Weights of a small mixture-of-experts language model, trained from scratch on English Wikipedia.
Size: vocabulary 8192, 52.4M parameters.
Experts: 256 experts in each of 8 layers, 4 picks a token.
Training: 446M tokens, 6807 steps.
Below are experts of layer 5 (counted from 0) of a mixture-of-experts language model. Rows are named router (the router's row for the expert), up (a neuron's input weights, with its number) and show model dimensions 64-127. Each number is 500 + 50 x the weight over its row's rms, rounded and kept within 0 to 999. Numbers have three digits each.
After each expert's rows: a language model's description of what the expert responds to. This comes from a sample of Wikipedia text that the model never trained on.

# expert 37
router:389456474541496525516452501550501558465555390604535568461461468483511523566559434512522423528461456485488492594452418511455501565415520464535557471436462496481445581469475527495568435510518500
up0:511485469501525567475476501486535392479527391508445461522559527496509473415576418547512410541420525492622475513438541450445478533422495571495514522541577518582407383554511445483535480636459456
up1:484478506432428499548500487519497532519550377529504587514530494435521569536479550606527599541474501531477552578502477525510477560465465458531483447482435472541539478475600525559612468567545503
up2:383528479547524497527431497491506501517528519502500509521502359560428468503475467454490518479534472497583469490523504515506574528516566532518430474416427540531490532507484390463399501486493450
up3:459526525554518519519580515454455472503546484516632593540476555530475445551466604503525423470432524547584433598460391505486548475512439450476502551410469411551589547542391551523542411496557423
up4:475427483473464505502534487530477475555527492469474509521494419516522447402560488461534448471423534395532499553479486529564582648477515503515500510487445539480533501463478476449503416483515544
up5:505549527522461523478473487547638566474518482630498559468549462455428506484518415399472508481517470467485595460542501471500508516499457404532524426393434475513525460463472511524365488496604618
up6:518435478509510447475584546548575501449489402544584578536512508578467456465539428480598465530516582503521330450416526432475479502460532493585456458480540434451435500499481471556499557513476495
up7:439537459523482524518515433595533456585462492570364524527479380491500473529563495487510488566527493395513501546513507502462508495435554472545511589500471510570485523669546427506478534595503529
up8:500363540518537504474511550389545467545477500433426511476519565398392560519513557521486502454507514498410410493552476514518518527418519510529515473504457567475518523473526477462544493476516618
up9:523411442546534488446484490448499534447514452521566567487541475538462557517467514530485542382509547594459520516515543459493421469470526415615530470441530575454465432604468508496587473472477562
up10:473440467485443480618457571488494526455503465517531498486627411460513491549511476417598391570582486573522484467563501420475529517445468523433488536427454532562471428551548624581487510531556556
up11:436551587443531476563411541489527528461376459618520463397434466543451485582500518548507441504477471581479556575507522570528459521525568507541484493463514447481499536578474437477584513639445423
up12:460442451589474552454440559583521503494491427484511643420530514464474494471500506462473442415432541524531552572470436338455497419576474523524406552524451515469551520501541386560516441528474463
up13:468523424627477566482477494469554530419500351431494527443505435525471534515553471473489486453464406480534510580435496512509532508514529531457407534537462461475541464523482505538541570526583476
up14:457527523509501467571548496451504414416535555498448501491536430472637527498545475540575474553517495522512523559458452476463471573475450500583384543427500417486498576467420630506559459529492491
up15:492534515515494548482513528601436431407471502436604529561429593463473516563517541425506403491458499591545477582491516538526502501375487496553483519468501447463604550505485446531551442512400505
up16:457454466461448497442529594535561543430610425484510466480546470587464381546565562557588585437505496457525527513509497421461536440597441479559525504457485492448514505526479429476529543515514535
up17:572479463542569520509480510468491471494456462502455424544503475543614648567622507403496471485480475518479455554451389519550456451517476551573526472461483506534551554476472522536463460568451387
up18:497456479540418554559427492460470569472516412433442527437478509434507593597489510510595506519540440341453474470486466529499538526455546414503525493426511568580525543463478568580523504433496540
up19:456503469484481504449545573544524429480471460524424540436490527522474517541523559521491484479562494562591511432424549551535517548441526554548573575494445425558514500504455543517454499484533455
up20:473441496562522552491527526459539415476516550500490492513419516509472453571506507415488544574552522537499581499563425524524469534580534591531487527435433528485532472400542512468522478526439429
up21:482547461551417590535529582493531484563446517503525543493565513491484488507517427459558499525463402488555568580450451392519557524492468434471503549374485407527503633515495495486491472458500563
up22:525620420526453489458582448515510442414528566509542498460473548529461412459500473462473456547404495514460486515430459486474449546562553498567570449552429501526475569488518480527576521526598368
up23:483431498489575502556489492535530459526520469512526516524466550536434549480557492439537482522575575476573491528444558501589413533462497506519465543558592487401545444527418435460518480430563517
up24:488436481480475534453551535510364534469534501483496448459494534430501526562547491509410517480421564514541577544499503475424532454504486421469484526455449461535499513440618520537607509506528476
up25:594459498541509425510522489482487569475487479585510552476434527556537480598521519435498499467376533412430591581437438546515578554468484466521507520487476471465533360531375490444593429518534537
up26:642531488470497528535476490523426449440391546534603502555555525487546494615567460396417446556491515498556482462542508504460541469473481448456434577505485499518470535479500450536495566505492398
up27:450533519481541570472475475503508562538508498534488428594444512452531525477525557489550483474419480437480448472532637458456542410567482524449400468532552506481528529499468489528560510538436466
up28:478517450445522515525477496495456561537495583580512541418498429547503432523506558563412599479550448500515555535408409401527489494529445534574518465458555515506575534488496487440494536496524522
up29:484616515473483506426470524513526568461536382446470499461407445566530495504502512557519572571478467547583415563492488479458484420495409476479454461468545518526507526515444485475416453589477512
up30:549564455446539463564606523550508522521488560489415472504427447377536506604502517479528436443488514505530490519463463558407506531500606530485402478513471480480509534380517445571491486488534515
up31:467492536477489496625546515516491560438593515523541560536527515436544470554462555540374511445459577475505466483454375419453468471440448564559553477568464490443449668445516467499462479419445528
What it handles: Colons after field labels

# expert 60
router:413459525526482441585508515493510496519425436504520490532575470462526522581479535511512429477410554504504513521504466468522535550460532488528561514511415405580402595517477511474614486447478489
up1:556480524519412509541404506494542439507498457400425525498499557451518428577509535486499491477517444499481530476505491520567499578403445509526517424518449457440567523558443563453572460525488609
up2:490541610545537533515471422600544468463507447516475527572506464515503499508502500515429488473514478514442414425471379490563488575432516389518472518425460432531537584478540525406494504512530470
up3:455480528439521471501439513494542602634448399534508485580498559500544483517485559566458426499568521506478492509437524437430537507546524519552503482423560545478500656523484394508454561474608487
up4:374564475598520454509453526476521487536562443419424456548482510494481503613612531523501510647483481472520452446560561576542551532517503501482511513563476457442484553484482520539475529528503558
up5:472465538457527484493494573510506479533497463531521578452376580508533442503512557413501509542519548549534565514554510523507408531456520518488472426550439469492513552418529549432506440451542487
up6:490514497484441555470545499461508468462478481504437564557394582387483468514531459461469475430541555469433484453504499419543544504494476465473534577521515536528538575506529370559496559532539555
up7:492450515496517569627549444444609572471522555551572547504470421472515518441489465478513592506491501492529497425474400530464565474463518419425454537541412496516432481472468455466534521528457538
up8:589510509567435493512596568534502533472467547556511519531508467592472509557444456445528512522527505408544439502505501498509554490460531519539418461543497415570442617544535488450488490417418508
up9:483430585431491561474496477515468515431463415514577440489471435542474546482454510514474495598421545465593549577470571495524529527470519492486596621491427502421420675407498447440510490556423573
up10:509479477635555529484425400475451483504399554509543498470492502385595547504516440512506546492405548507444479484512507471546485513483496494456521457494549408561514588494437498522552396517566461
up11:414495498559495508535490519465593485476498449422496510514536534527587477507501584498516578507535450559442620490492426412475483524464490461508544496512533431448456579541357502566578505450442466
up12:462466516456338566466536513469468543398522377437460504576447554551436489591499503459499594421519597554488499545472502512513546480461510502505604456464439512518480528518530420553535456489478489
up13:505480484483512532651495504493539472485543460519529428564453435535460494649476514416412576494473443495546523473514565481515464487488532566564452513484525518538547569490454468510496458569522415
up14:511480518399575479493472448398550456504486443516460554535591489542496610482429512510554530532424573461525477445584551506541531538529390416476546439460505408544547596511518420467536455507541457
up15:553484472536461536425579461572543366459386479452509550518475509417567548516498484526483390436520550478432535433501523466580507398517462530505519494519467464495377471487516454386586540513511458
up16:523497581558507436494541453486564442576480644507687497497532553475491557526441444405505560444473533535439459471505426452508504542446515508489470430546421471479540569544517558577502477454408603
up17:426502569461549494421405509561441496452501604425465512597428570464522499487484430547498467503538575504599516557522483548434568572533591472552443455586530470584511542360550524510480518522500476
up18:455566502469475491436410522472470487524564588510460543518523457518482410594473493524517492454547524543540473528561434464488575497449542585560509590512560512567515545488458505401494483480497575
up19:528548625471503528520505471495495554490422530558473505466501467499557429590511487487464455532458569446569428485522513501530497582506577501584453440570509518541510554483508517389606451498501589
up20:429428540536525448521570483413607487464496483389497509571496469525525511479463476482406544553573478572472447483480536481563540521462599498482513523528511542511479460523475461460547482530516484
up21:362454528470509489438534491466512503483539440487481483454542491411536427462495596479497496497574564510514538602479547495509531537516547540520493494438533532497481570559448526454471549539503469
up22:472523538519564521543430435417507479552479510496580410484542464449422512574579434517596485460447576514588444414493498470446481645650549506496500555456479478480553430389540472540479569520536480
up23:516507492510484472432568520462493424422550545586506453580511530530477547502605505473508443421537467483465539533501432478515474504460468468531599475517547473484477532490534466411501500534634496
up24:479429439423530451455465471484487446477464496580502431493491573491560539519475570470509527551503477483484506574534528538555576506521523415565560526518531486490546509526504548502541511400455486
up25:578518503436483474476491504526532478476559576473395542512433491497411582473458488473400438512447530471501435511554462551596518474520586515557557578514513491468548478497504508477479467550595502
up26:490450537517469456441329569444497484536550508494557494550617539482495508484506500502544457580476470436498466514590520466434591504525502496520432474551555539524539503470507493474483404578449492
up27:406484497517506461561452508490448528454507408484521493486535561500606522515523508486442459600482447449526441521539462588452427489556505552538490563469502486476503532609464519449520465476469519
up28:504548495425483495508496505537586465559565464425564502467517448545538457465592461434420516519463423451521450497441525528569489511394445541603504489480531465555485462596425457562516568458619519
up29:486508528506514565593518534531549545535510472568516591398563468530545543508505476518505394500479448556503586422481434540531472406478443550515521526581511444553398467565507443507356499557529522
up30:515451513537370473517413550557555451530411503515483461530594507545533476450479532534493402568461608470481363471493493480532457545557571562539468524437541472458491499528573560581537544546454474
up31:405448506508502541561583577483464467478583526548426501555572405463523441435491543421537461459389598453585529512529526473582425424461478563552510500494498510488478521456478548535487506499499542
up32:526456509533491474424543538567501460457491471480520607504548504519546525529480632507531492519504510442434507474490458459519449427532477609482517479513419354564569534564422555460542577433474508
What it handles: Infobox list dashes

# expert 63
router:486448535487516469502436491557522464464448507539568529491492533390504515529600492583506502527455491558546586503546404341507494529466521510523526513487510453547442507484472461551532457484557515
up0:460555490466483533461513456427457425476510531578494364467449561478541549490497460557426487419473477559520610394431482515529471505554517525518596496588518470586558476471543512599479517546575544
up1:568405475513581486475479493449455450427534461537495583444510435570579577579482487518481504455447544478443459475522412572504508527508531417524537491463547468401573503391410488367485484491580428
up2:423481530514387537508546461389519396491433607537632547481520591431502489548493438519448555506469470471500570439512485578541584520458473538488506519534427501471487470455553487431511436423528498
up3:505457502617458533494485500583588467489476525546555528437517416436498372524515483497480455506459555527468481526489551519580504416490629455534594439446419430495406523477450509392541527461409542
up4:465499532463573549543406573545542495547553457472501520522476473516475460541575494542456552552423368550500477501488453455459474544476471417608406497491536538614475462508585472487556470487519472
up5:510437459587498572559458356481499519476535431533434466561536501541560422526513581506475421461520565449487534519555456405507460522485501497508505516506535520485506497449429407483595521597493379
up6:530527563551517513601554582564466485513405576496450553527422496414528507499518510542467491593559428478509493511489513443552500518464474489554470531454521453536430479482460433435554515536553524
up7:491495463425593463548495497538561557547503524497493596474449464453506493529464535548464478555450410555492559565512423391475549478544441486424537510543541527499545550426529521456479435556499528
up8:500536492464466498417476476600488491471525544479436522527451527450492446465555512501459538561524389537426561569508534478588481541551519403534437535482485475576447492461548567625490439520436467
up9:397437488493542508483586539511546436520409547463438523540476423483519485487474517517521478555436468432498530557495466432503471557495432450580402464474604401532562490389539462499440477529517558
up10:488471597516422513419517516523460382556423530520516481492488524469518508445432458528427487513490564492460567551511426468519579475495443522615445583530427557545524558554510454454507430513481469
up11:477508475591478560522473479475428513491444482473514454566580454463450493583554504542519462420524561458463506346549582491470397561530470436577551461565534570591580476507451546536478524487557551
up12:566483571526465581452543460531594456549491586503493490546532524417515480527605548505532535532327538615554492461524499477524449599536536485447483398492550464598505552480493589484451544461490454
up13:515456493512567491509527521561537581470497498487456508508580518490519420486547472571439479538585521449582492623590504395510464474441453452490576424517481426447427515555467532584569555481551427
up14:595419525442525456446507473511459491548442556545519570492467495505364501539581494544445462397551552465534499451480445498469631438548534499518514537613522490506475582489521558562431445493494590
up15:491446484472595499490481537485550527492516467477525515355545550421498431528560605545423507610479469465452563496528485504478527489514621514517478470514483522427431501427469499562455488599544456
up16:427453514491534509494603454498526566449466464516394448524530546500456442485470509508566496482535375488535657527578440475458595544525536456510472517560537477519405498510491535477521441563518442
up17:489475518436493465497449413477429418413464528562432615533526554474513422553521478605519552480523532556481504476528374439496444548465471394586507515519509453503599526505531450448382505507506494
up18:485481549434495481483472434522505542536420563547559507548479522404501504491550564501505446561473429413584539569434471419499579489534492502541495494442526485446435569510377510451450458455523486
up19:543513513425448555486434607451510450490507544439566453483446497450551416512540413546520493600461640632502561467475521491520446662538522521564534462430443508436521571567492550523475477492507462
up20:555484487523560484465483509563529514521464565476610550556555549442499505469451576448548493526406497491519485514488439451684428478488484560459528472553537478505526520493509453426506438475444535
up21:474531428454443504555529465496518423530489513563498496530576395553439452464492415498401469452550546481589517477518475454494555457422557460543571480496479442486445521563493459484507584572573447
up22:495450510508462526567582437479504538394549528406566461568536457564516464551486608464588375524497557552517489421498473595467548580518543460448526551466423488544557471519474539432446546479547523
up23:572488483474458458495492432531416529521521514534461537436514441499463385422529450512523570600446497421453550483498436474572492416484603477501509521558478467531523444393540618508568495530553501
up24:518550488453535538479447533503582601465510466450476488518476558446504497567533603485536571584514545481428513526418575451551528525546518504414475511459493411606454486482459416443541503412505470
up25:537484492476546508438464436525413494458404450484627583523435519417397539462524509484504512577578514578561499451610581496542498569494468523469465462514646486407471509442489559601492425512476473
up26:472410412528434452513446576548446466447502468555520525425458535423591486486553588514503484599436536568562551532517454446481505413439427483535477534522528495556489490440447467484464436523579489
up27:486484619511560493509555478448549527520465480471483512434575548510509634540387564470542483536442407559499542481551469538547455564447540527458557416510601481531522473481497437449571445507464497
up28:461460455475464424570441487507431510526547433443506523526519603405497482541440478501395452601486576533595587462440545545483481533460523538559499537412453516433487449515603619544445506466509486
up29:502458544520523605566458568469533531418574425461423568494482563430478525539467473558479541547501423568468565458461531463490518462457466422555471522552462473510404510463542507501584530492572508
up30:491456415537559431524375557475523557425488470422516564500573518471500469501569430555521535531494510503504588417514568502459503396489431501504411531466610498488477536526520556570560528422475542
up31:502514521553538646600546608465420597506455500456409472437520496469486520464614439448456512419440503550525457559624455546527554468529460507488516582474495479503443545590469459588510476516456471
What it handles: Place and event nouns

# expert 12
router:528499494519551505586477554507523567572468478478490537441390474513468519450466500589485498544468503460488528517564421468538456498485589419553547564529470397537414596574345428495565461450532605
up0:454471480510485467581513516561490495513531520567292505440558575387547543528542542430458519529500565477479558469483449542542400504492494569506499492483533475568526436538488592406520536528571562
up1:470516591434554541578455497471529482458502538497524431466490422476488487497445536458480517439431444528457534551511529478573531508464465516463570465533541522446416602557467548510575524477541494
up2:497439512497572490437527571440524548543453555499405502474443511493421518479465547447582477481439547488506544434583494591540473532467549499490543530457493482539486573593512478431449363442541617
up3:431507491457483531447473433487494557519613443424468482650491436524451497485488477610504562536512553484515516609506564398570451462498542504509497499481488398516451482478363540500499599575489520
up4:392485415464532581571492492491575508514551532568441623417433513454435513503495471536513531550430475414519553482534407361499507480473536495453572523439463530543485472488419505465445451520453501
up5:515562561521505438524567484484452418340486478509506545474525472500471548490438518602537501548438566504475461550520571515497499495507522491446448483426475488513525502505475457541454614431428441
up6:556436537564522525524520441573576614485545500459563622468533436491508451479524427459481471508488475573583569510522479452524465454501519464463437600451474467399527436559517481608521455445514470
up7:527494509483516490531606502445554425566518451583431543525563438468612481463564476590459535565482486487467568502438512477386490397477506501559486542512446463532483508425489443517576438493444605
up8:534587560489559454468406532463418481476491430437458518525392470519542514558493528524530498514497504621398490505582490486551424512471539480619483443460526477437466488505490477611578502520449425
up9:470485478462464537483465504523558420570534458549438504428494621471439453648480513425396532501447461486563560469466488496545495530547571442495470577486433454480558479527508551538474466525540461
up10:496547448445471488497427428510467536503486468441484596433483536563426456597475503475497509570516512481428491543563545636514532499534491526445442532510565462527464546554483484557426526499527552
up11:471435421471417448512530501545480502596449530463479531501407515431504475489487516566377456534567393513484482506506536519496600456626526426563473500497500473410462441568427514542428520531490437
up12:511434564476497495536502489454507534567508493482471512443455458517519552518423467562432541509492573465460517546566527462503395481464475474407426591519437473514585475550546437390484573465502529
up13:462541505532521453619473493394511515556496470507508604406445457533542431499526483465492476502552603472416535478491491539509483547424490538432509563506491465477545407565455524407538420557527569
up14:497529492502422564465413509580521486538386567513487465534457461561642522523475460568496450544530491582508517559501587364444477575467511529418479527485568473475559519579503403462482452482476473
up15:475470477447486474548496528467395540522507460510439435495433578491549490506477388497445580591562555516576484482509431541524509501505576501508489542506544517589491510507506464471461529647559592
up16:436568526485478546543528511381465477577382479445435588453455555505551521530454499535481544435449521560458517605476536519573460522488600490568547555456476450468574544470460472410533505546555542
up17:505499519530557557483472511488533497600556498461501511556532541440505447470484478547510460517548463489523526472495579383475462493438590379458645497539530332453386483520470421522564491481553567
up18:382536487530544511511544486543480563563553523560533515512444501561373520490412540581518461427421489617475434442480514562496505465445499445528511506474468526513526475480486518465584506508443518
up19:514489535631396481533504531463491559473544437456550482536426451529515540468524509635508475469574604490493509519494500546467455499431449451554513529458554440523509486410492519498514406528490552
up20:476570436528484465483528568521538501535563457524526394472443408513513543478520418470522468526528509595528531424522515445555541563471504551498492574484485467461400589522495427521485549499449486
up21:474493520567501420439465384497436517560462472440589438507491494521474496545592495548564439588466560519447545469493456535504494416555476472552436480541485522526483514513466441595518434509521526
up22:555565366496509451521471455558464484528559498495502544411454564449500470521570476489457570569545461524532518433526501530547477511506460549440507528450552428616383542589480457476473552506561536
up23:487441515597482492558457479453554472454558472558548428494479494600395520536508450581545507515442480550496511558494482586499424511522642478473496609541500437439516565498499506542527514489537428
up24:476493469435521406549419461422512542388506455460421556504503548528482494439458470511576538520484539495410456418639535492537442547511568535548477534523426507429391518633545424407516447575456566
up25:538495480579529397471458465474551463646494493550461517467459479533503581457601567574536515565438465525442500425601487431427527507475466490499439459513505448525510504495514561486474554445468506
up26:486498477408526491557490489455499444504481476492568482417533419516441542495464511589538545451521493478496512573497484432477491477546549489496526547543545443449563543486493556493572489486601603
up27:471508466483486501495584540588355556552487466575532502530428560495539477472513477467525501477415510529550508523592480532471436474519608524529612549570520433665442425535474513462454540515464520
up28:545444438518465471486460543563573484600446421463496536416470531442479456481484529570536458551447461575542471547553427410457455545549486451608478477501543482489561491578417476396549508535492554
up29:484501504549497507477593413515553473567567496526485567493543491577475559489504510540566474527457436563474410557570431478483459479446426513495558605589423485504514435563509542487497449455572572
up30:501456421473542426522449467498478546476473389538404509421505407516425478412500440503570534503507533453513456510530462448466489498629539564475519424489435533586487467500419532571480415536585474
up31:521610440494507562492520502507447477547524499602540464481438449527450534544491567456478440541425520513533554583499514403470518369496564437497540521413518425572522490463587386526436514434522461
What it handles: Double-consonant word pieces

# expert 20
router:473459567522485470542505539492563509477526538543471585510415464470502603585537455466516407460481553486512539545505467412517493529556565527553597446470464428553469628528444459457609490409545517
up12:455499491576511484504496501539447396503503544441426466537391469554634486510620520590515557441431507445511460479507474534517473515518524527530498564482506538478619551537457379423616553475462504
up13:509512450522459509599561551511535496458503471491534470516528523348523469511582469483573542566525522469511542484549444511530591585487508478513515455502527476481515584452503485544537548495511508
up14:416443532577496492484419477404561526412566411479604589495497464522532456498455549438433483419515578560506491520490497460496521501499488473470630501632494419551564479457515503469495525390469574
up15:435525521542530517556479499600496539527523509442572530501575474406434502583601512569490602436495581482498455518478494506557531539542553538601556428456451415493428512558435493539496557483400531
up16:491510451487536483504550509505383475460457544535513579362500538487521568480534379585504453429483463481453509496575508494383505531531437471529511445518568576523463589488555450459586522531495534
up17:517504437475608549474535504428461446471536460519488562500499546417542533548423499581422525537473539542526575523474435538531489470440466523540596554407434484495514496527492537496524524504576553
up18:471431587488415563516466536621484510479578471460501499539498532495536423582508511509476447500477372540555516483491382483584461537641484535432481547549473540423484523467522455492500512513573516
up19:495495528580549538437435480526500466370427429531498518508453539492514495519480495572603446497555466485499488395423518482476479549444512515570472471458451493568452486491574458518627477531496445
up20:475412565492503484541452480452457509473527531494510587472522431489432532580574525432509417359447519523537557545454550442552457529545562530508544554459504473463538535570430470499528509404559500
up21:476622513456478429444514467547463555512465416521499602428491505474534440558390469513553483512451604569448411499484498529504509519423532553467523565437469569446582522449494550547543607445541569
up22:425574473510470471534510562482578493589550433513527478462626490490440434511559461554501578406615494433474450475478532420487484501507564532416461462483625406549516548524475559509550488416496528
up23:436562470490616440603540510505462524410508462504534555606456478438562422468544484503361429429411410520486480497436550581488539467443463503571531604469533464506446514518522451546469521525508497
up24:544355570515502551469477545525523548457494503512507470435415538489541450651501515543498546613482538432414567504376464532527488542399444505501431600517467550518535527433496515468526475468530446
up25:481544565522392528519551450431489533406535508579508451510467516428446529538530472445562467453423608553466501440477445457465505451608435460486525487507557522443596553525483549423623499520564410
up26:435422515520443594466455491470481467550555577524493505458519454488513586549530467509489481595534494611411401520429455498491442515561560527490514445526508531451473473572540472490530499504623473
up27:401611426529452401531535625580484526537582463585419477567461499546457481527506485509518494526452467566521499566486429592565548514480483410535439511453500465498533588449492483497434461578486540
up28:450388456545512508481546591495461449566500554455501466550550566420539555453562531473525505467504551514553454449544489473447610462589532414515614498527603538486491556510482497514603584413608495
up29:491621522459481447518497490546519394427471615554448522479407435414435536514546445569472432458482536521534502417520560472560485528587540507554553487427453478500512568552521481496499477488504515
up30:495459462553504534503489417549543463478505534525475440458482575465409483569591413499476545494492467460438530563557629467459480501581443583459575542471438576416597498494445508523474474450453575
up31:382489531501554538486501521433534566482482497476526505494468523539503427487447506525495528554502444471552537449449517478525503542410525399534431505433481526428509534471435462456499483482501500
up32:538470514536544555543509520450551490509585574501561551613589523485546643585460487480449457518527527511448471550597451524505476577436444549517483532522399367511489514515474499506590470543484506
up33:473451435548521466487470409399443539503495455556485498452474580547434432507453461475469545398550566566517525447498550519469490491578430427561391550532539409577546484447534434577499532530446510
up34:457521499555543505544406427514455466487592489433488473548441517510569479536474488441487512648429468531490563512520491536522469448479484525490465530545503539477420600584503503499445468509471502
up35:529500483561570562489511464522589487475414486425477524520505486475537470508509458557495520452451458559405518540515470315479578537548510480470526588504550453517504423546469391443498531360462507
up36:499545416534497529486492510387448459544480496470470523555535401523525525577535472507430445500459481496565531524473462544465495482449496536528435439557500591567539460551448557450508525535513476
up37:470408616508535528465501543437577434504448506510576588504614496490511538500436521493579533479516433531531500474462532450510538538532460468548478499452459571411507602369488458506474514510502452
up38:492551474567505585512424435456553484505469423597537568478485549480519524464453484471496539500484507395477519458492482485563423545574475466586514470445508554456440616531481496409565432472610523
up39:406511477494539484649550569527578507600516478502486418474494544439493481406479446503572528455543473442538504485508469613432400506557650509488430461538501472495485534389456591600473516455445537
up40:462434466425469541442498528548476449440444497538433519410519573411520502584494516464499461539579532570593508562407516542449462495482522459454578480456489566499491550568490397494447461534545493
up41:541505491490473544588564489584467457443518500486581474499491496476473545533547433453423512561463345504517582454390592517449510538497510493463571577484487446552539506522487425483480563449561413
up42:458436468462605482504525583524525402458497473531463563514498481444521527489472516557559466568488463491579400460440542442551463521536502531480511538497587543462502533482418469495468417540522355
up43:424547487457489480475496537431568536527571603513427525508483608438589471428579464586443461462409521470451567531575511451458517563611555463468534394531413492462476438483486583440521538525513487
What it handles: Place-name beginnings

# expert 44
router:522433553533517472509456568538484519461468486574538463547440497430408505513547424556507440537488535531546541552558456424444542528469558511484519439567432449590486612585509451548514489472547555
up0:528571465458504514401525515542450492501509478546451526499356461508486507592495520574553443461491569554478551530442517538457413548490554521517478512495533477531595488444499413486466555460415540
up1:454587464538548429504470438412394568469535433549533575546543515463606474438563382513509552588524453488558496504456586456367444583490563572465477541472476466559491549640489477567434505567526497
up2:536514457580446519483558512475452385549544530557532475483463577501542567450496458469546444541424566512466602582440498526544500510489562525553480520497392422599528494396459505477546470441544575
up3:477453552456552542496493409449566552578521490462613494528551541483471575505536451544483581519440541379461422558457484528516512484462551512492445531468482455485538467465605468501470490436481570
up4:454528523465479585467400382537457438443549441487574521570529517389503508507427491529474465530464569517511557507531488479495510521566529464469536406558423537556516558418407514439590593497500521
up5:454512588594511478579602451562513407486494421511519450539518536462465555425550492433492460429457556514543493540509591515574452526425506432492464511396436492543476456527377515500536473404581534
up6:620457532471533525585516526534371518474501557508581531415531467456514521551530462546500529481492556438497496543588533479465456419531508486541474558535445512520473500510561486524455520311522499
up7:413446522478489500447481506495537510487446475509558564466493426505479589509545430493551490509530485502546557412607480555401482459525485488528455560373519451535495483419535495603496507436482471
up8:456485451458462579513470546438510516502463430483478494507512482411450508448551586557508583612594535508527506463554468454411465512501507490489469526401567522543518508512604505440525617550537597
up9:465463519488422429491505543504509409508469452523504520578499380575565536508536566496453529492564527462528494495574459456447506590525496512436442381480424466500477509537500473556473478608537503
up10:559425482459468505475485468545406498489515411539372514467415498473511504484541508543568439552506378536534576527560506487620558562453570510569443442583497464446414478532448439536475457591532550
up11:503462479445527504564506479551592453476442596489541557466487614472525463550486430422500465467478474576534481578436434511541427571591459506535514483402457473629497543448484516378474470529476502
up12:543508531517511512472534568567505519556590475504511576548488387560442548465516505433504514496416559494548485441466462480490471486548543461470440503546551539554502455524516499477462532467550499
up13:513488549493522451614542482497506468503506480538551545527509403542512492510434416507535551510469553461481539467468542621552481430550564585488487508483553465489531497546579488459513494451546584
up14:555498542530488481575466553398443454486601540604518472483587490466504582591518452517480404474498560545500437531505522567427515486473510449456415539528443476565532565468481546486574472416500479
up15:425471420487512440568521484588510471478383515602473559584497499446559570551522499400554444490517477475530552507488438506483537607468473578520550462525486421553503475480544521550410480450425442
up16:436470501503503491457544488536501382548503409473454531441487497534520422523541479493559534569502461480458529503618510491384477519472530515451513396543544512418437542540519522527560456595529604
up17:555417453576486490570543434531440531486464543532463497436563480453586485563479499553478457442461497481494485506418473521465478495489574536478487533588497542528456522531342425500534509499460578
up18:543436544540570497471520551442519572470453515506546525468438419388528619525447491578432424475536459463523504545466522457535613536532447518441556427454579473485426592494491565492482543579524535
up19:515534559525480530625467456585456568400461593554557448539495487478461554577504477539574493501450416507525484500474443527498540569488585568459446461434553465558543541541573515429567432449552466
up20:543535401496434508447484452523542472444509526605428548572467582531432514518468647379421496549434548517535478483477455538480505495480547482491524513448518506439511444459502525484503497549552504
up21:487455461527504400501567498427506555614519526578456503578460489486477514483568491593568530580551530485574554421497378504539453534480426481484480452542543494512441530468490565441517568442448506
up22:537509453507538466471455530496528405435465449586437435532542490456419650454456496537587536431469525576461518517573523450444434442486602439521505515468439512529484520578531512437362507526484504
up23:483496472524509470506380495604546513500498418516480523495454546530535634443450511486541530459563497494541518500484577504556471521562478527565448570509515502558461491475540395489461442504478432
up24:498544605483423456503557512460495501510485463519524526516482453427561510533535476428514550589583488591439534493500518454473483464495493559492419429509453470502470526553510492446594552537486436
up25:596469450438390595526497467544553428470372516542502451478489522395456470505531390543543561549494462564563543433475489470482465516480600411522574454568557461492517551460376532529489518531463618
up26:436565534586542484528501508542553452468501483477523516437485462488585516485444485497513544449450437511565585521490505553525555514494564544507474478433403495431492468467450543533486471441592504
up27:479580550613487365535479469468563448484516442514595523561541568462349534457514477494529468497450446563429544512419571466501512541454600527474490490548409520561516503457551537466436463455524525
up28:481589578433525431557483464564461476513573419506520471576508537407453567454467439477517482530512469542525526520588517526562415440533428610581446484460501524571581522509462422543538525461433598
up29:432531516527539562608509468486529475571539337520583523427542473556478474497588462544459508521538499434437493459531416459436480523513441489492453563501471463516562555510554502576447550512455451
up30:484516591503537447444490411470495397490532508544495455496556521526560580479516475488392451533414530546579488488496447511406617536539574453482496545571453522509502504575587466445543509480538423
up31:423455484554565536452512412627506518489591501495533561512488499558452452522531475459501565432436454472515552485525538511479424492565437510511442520457534524599564566561514574445435594454461413
What it handles: Compound second parts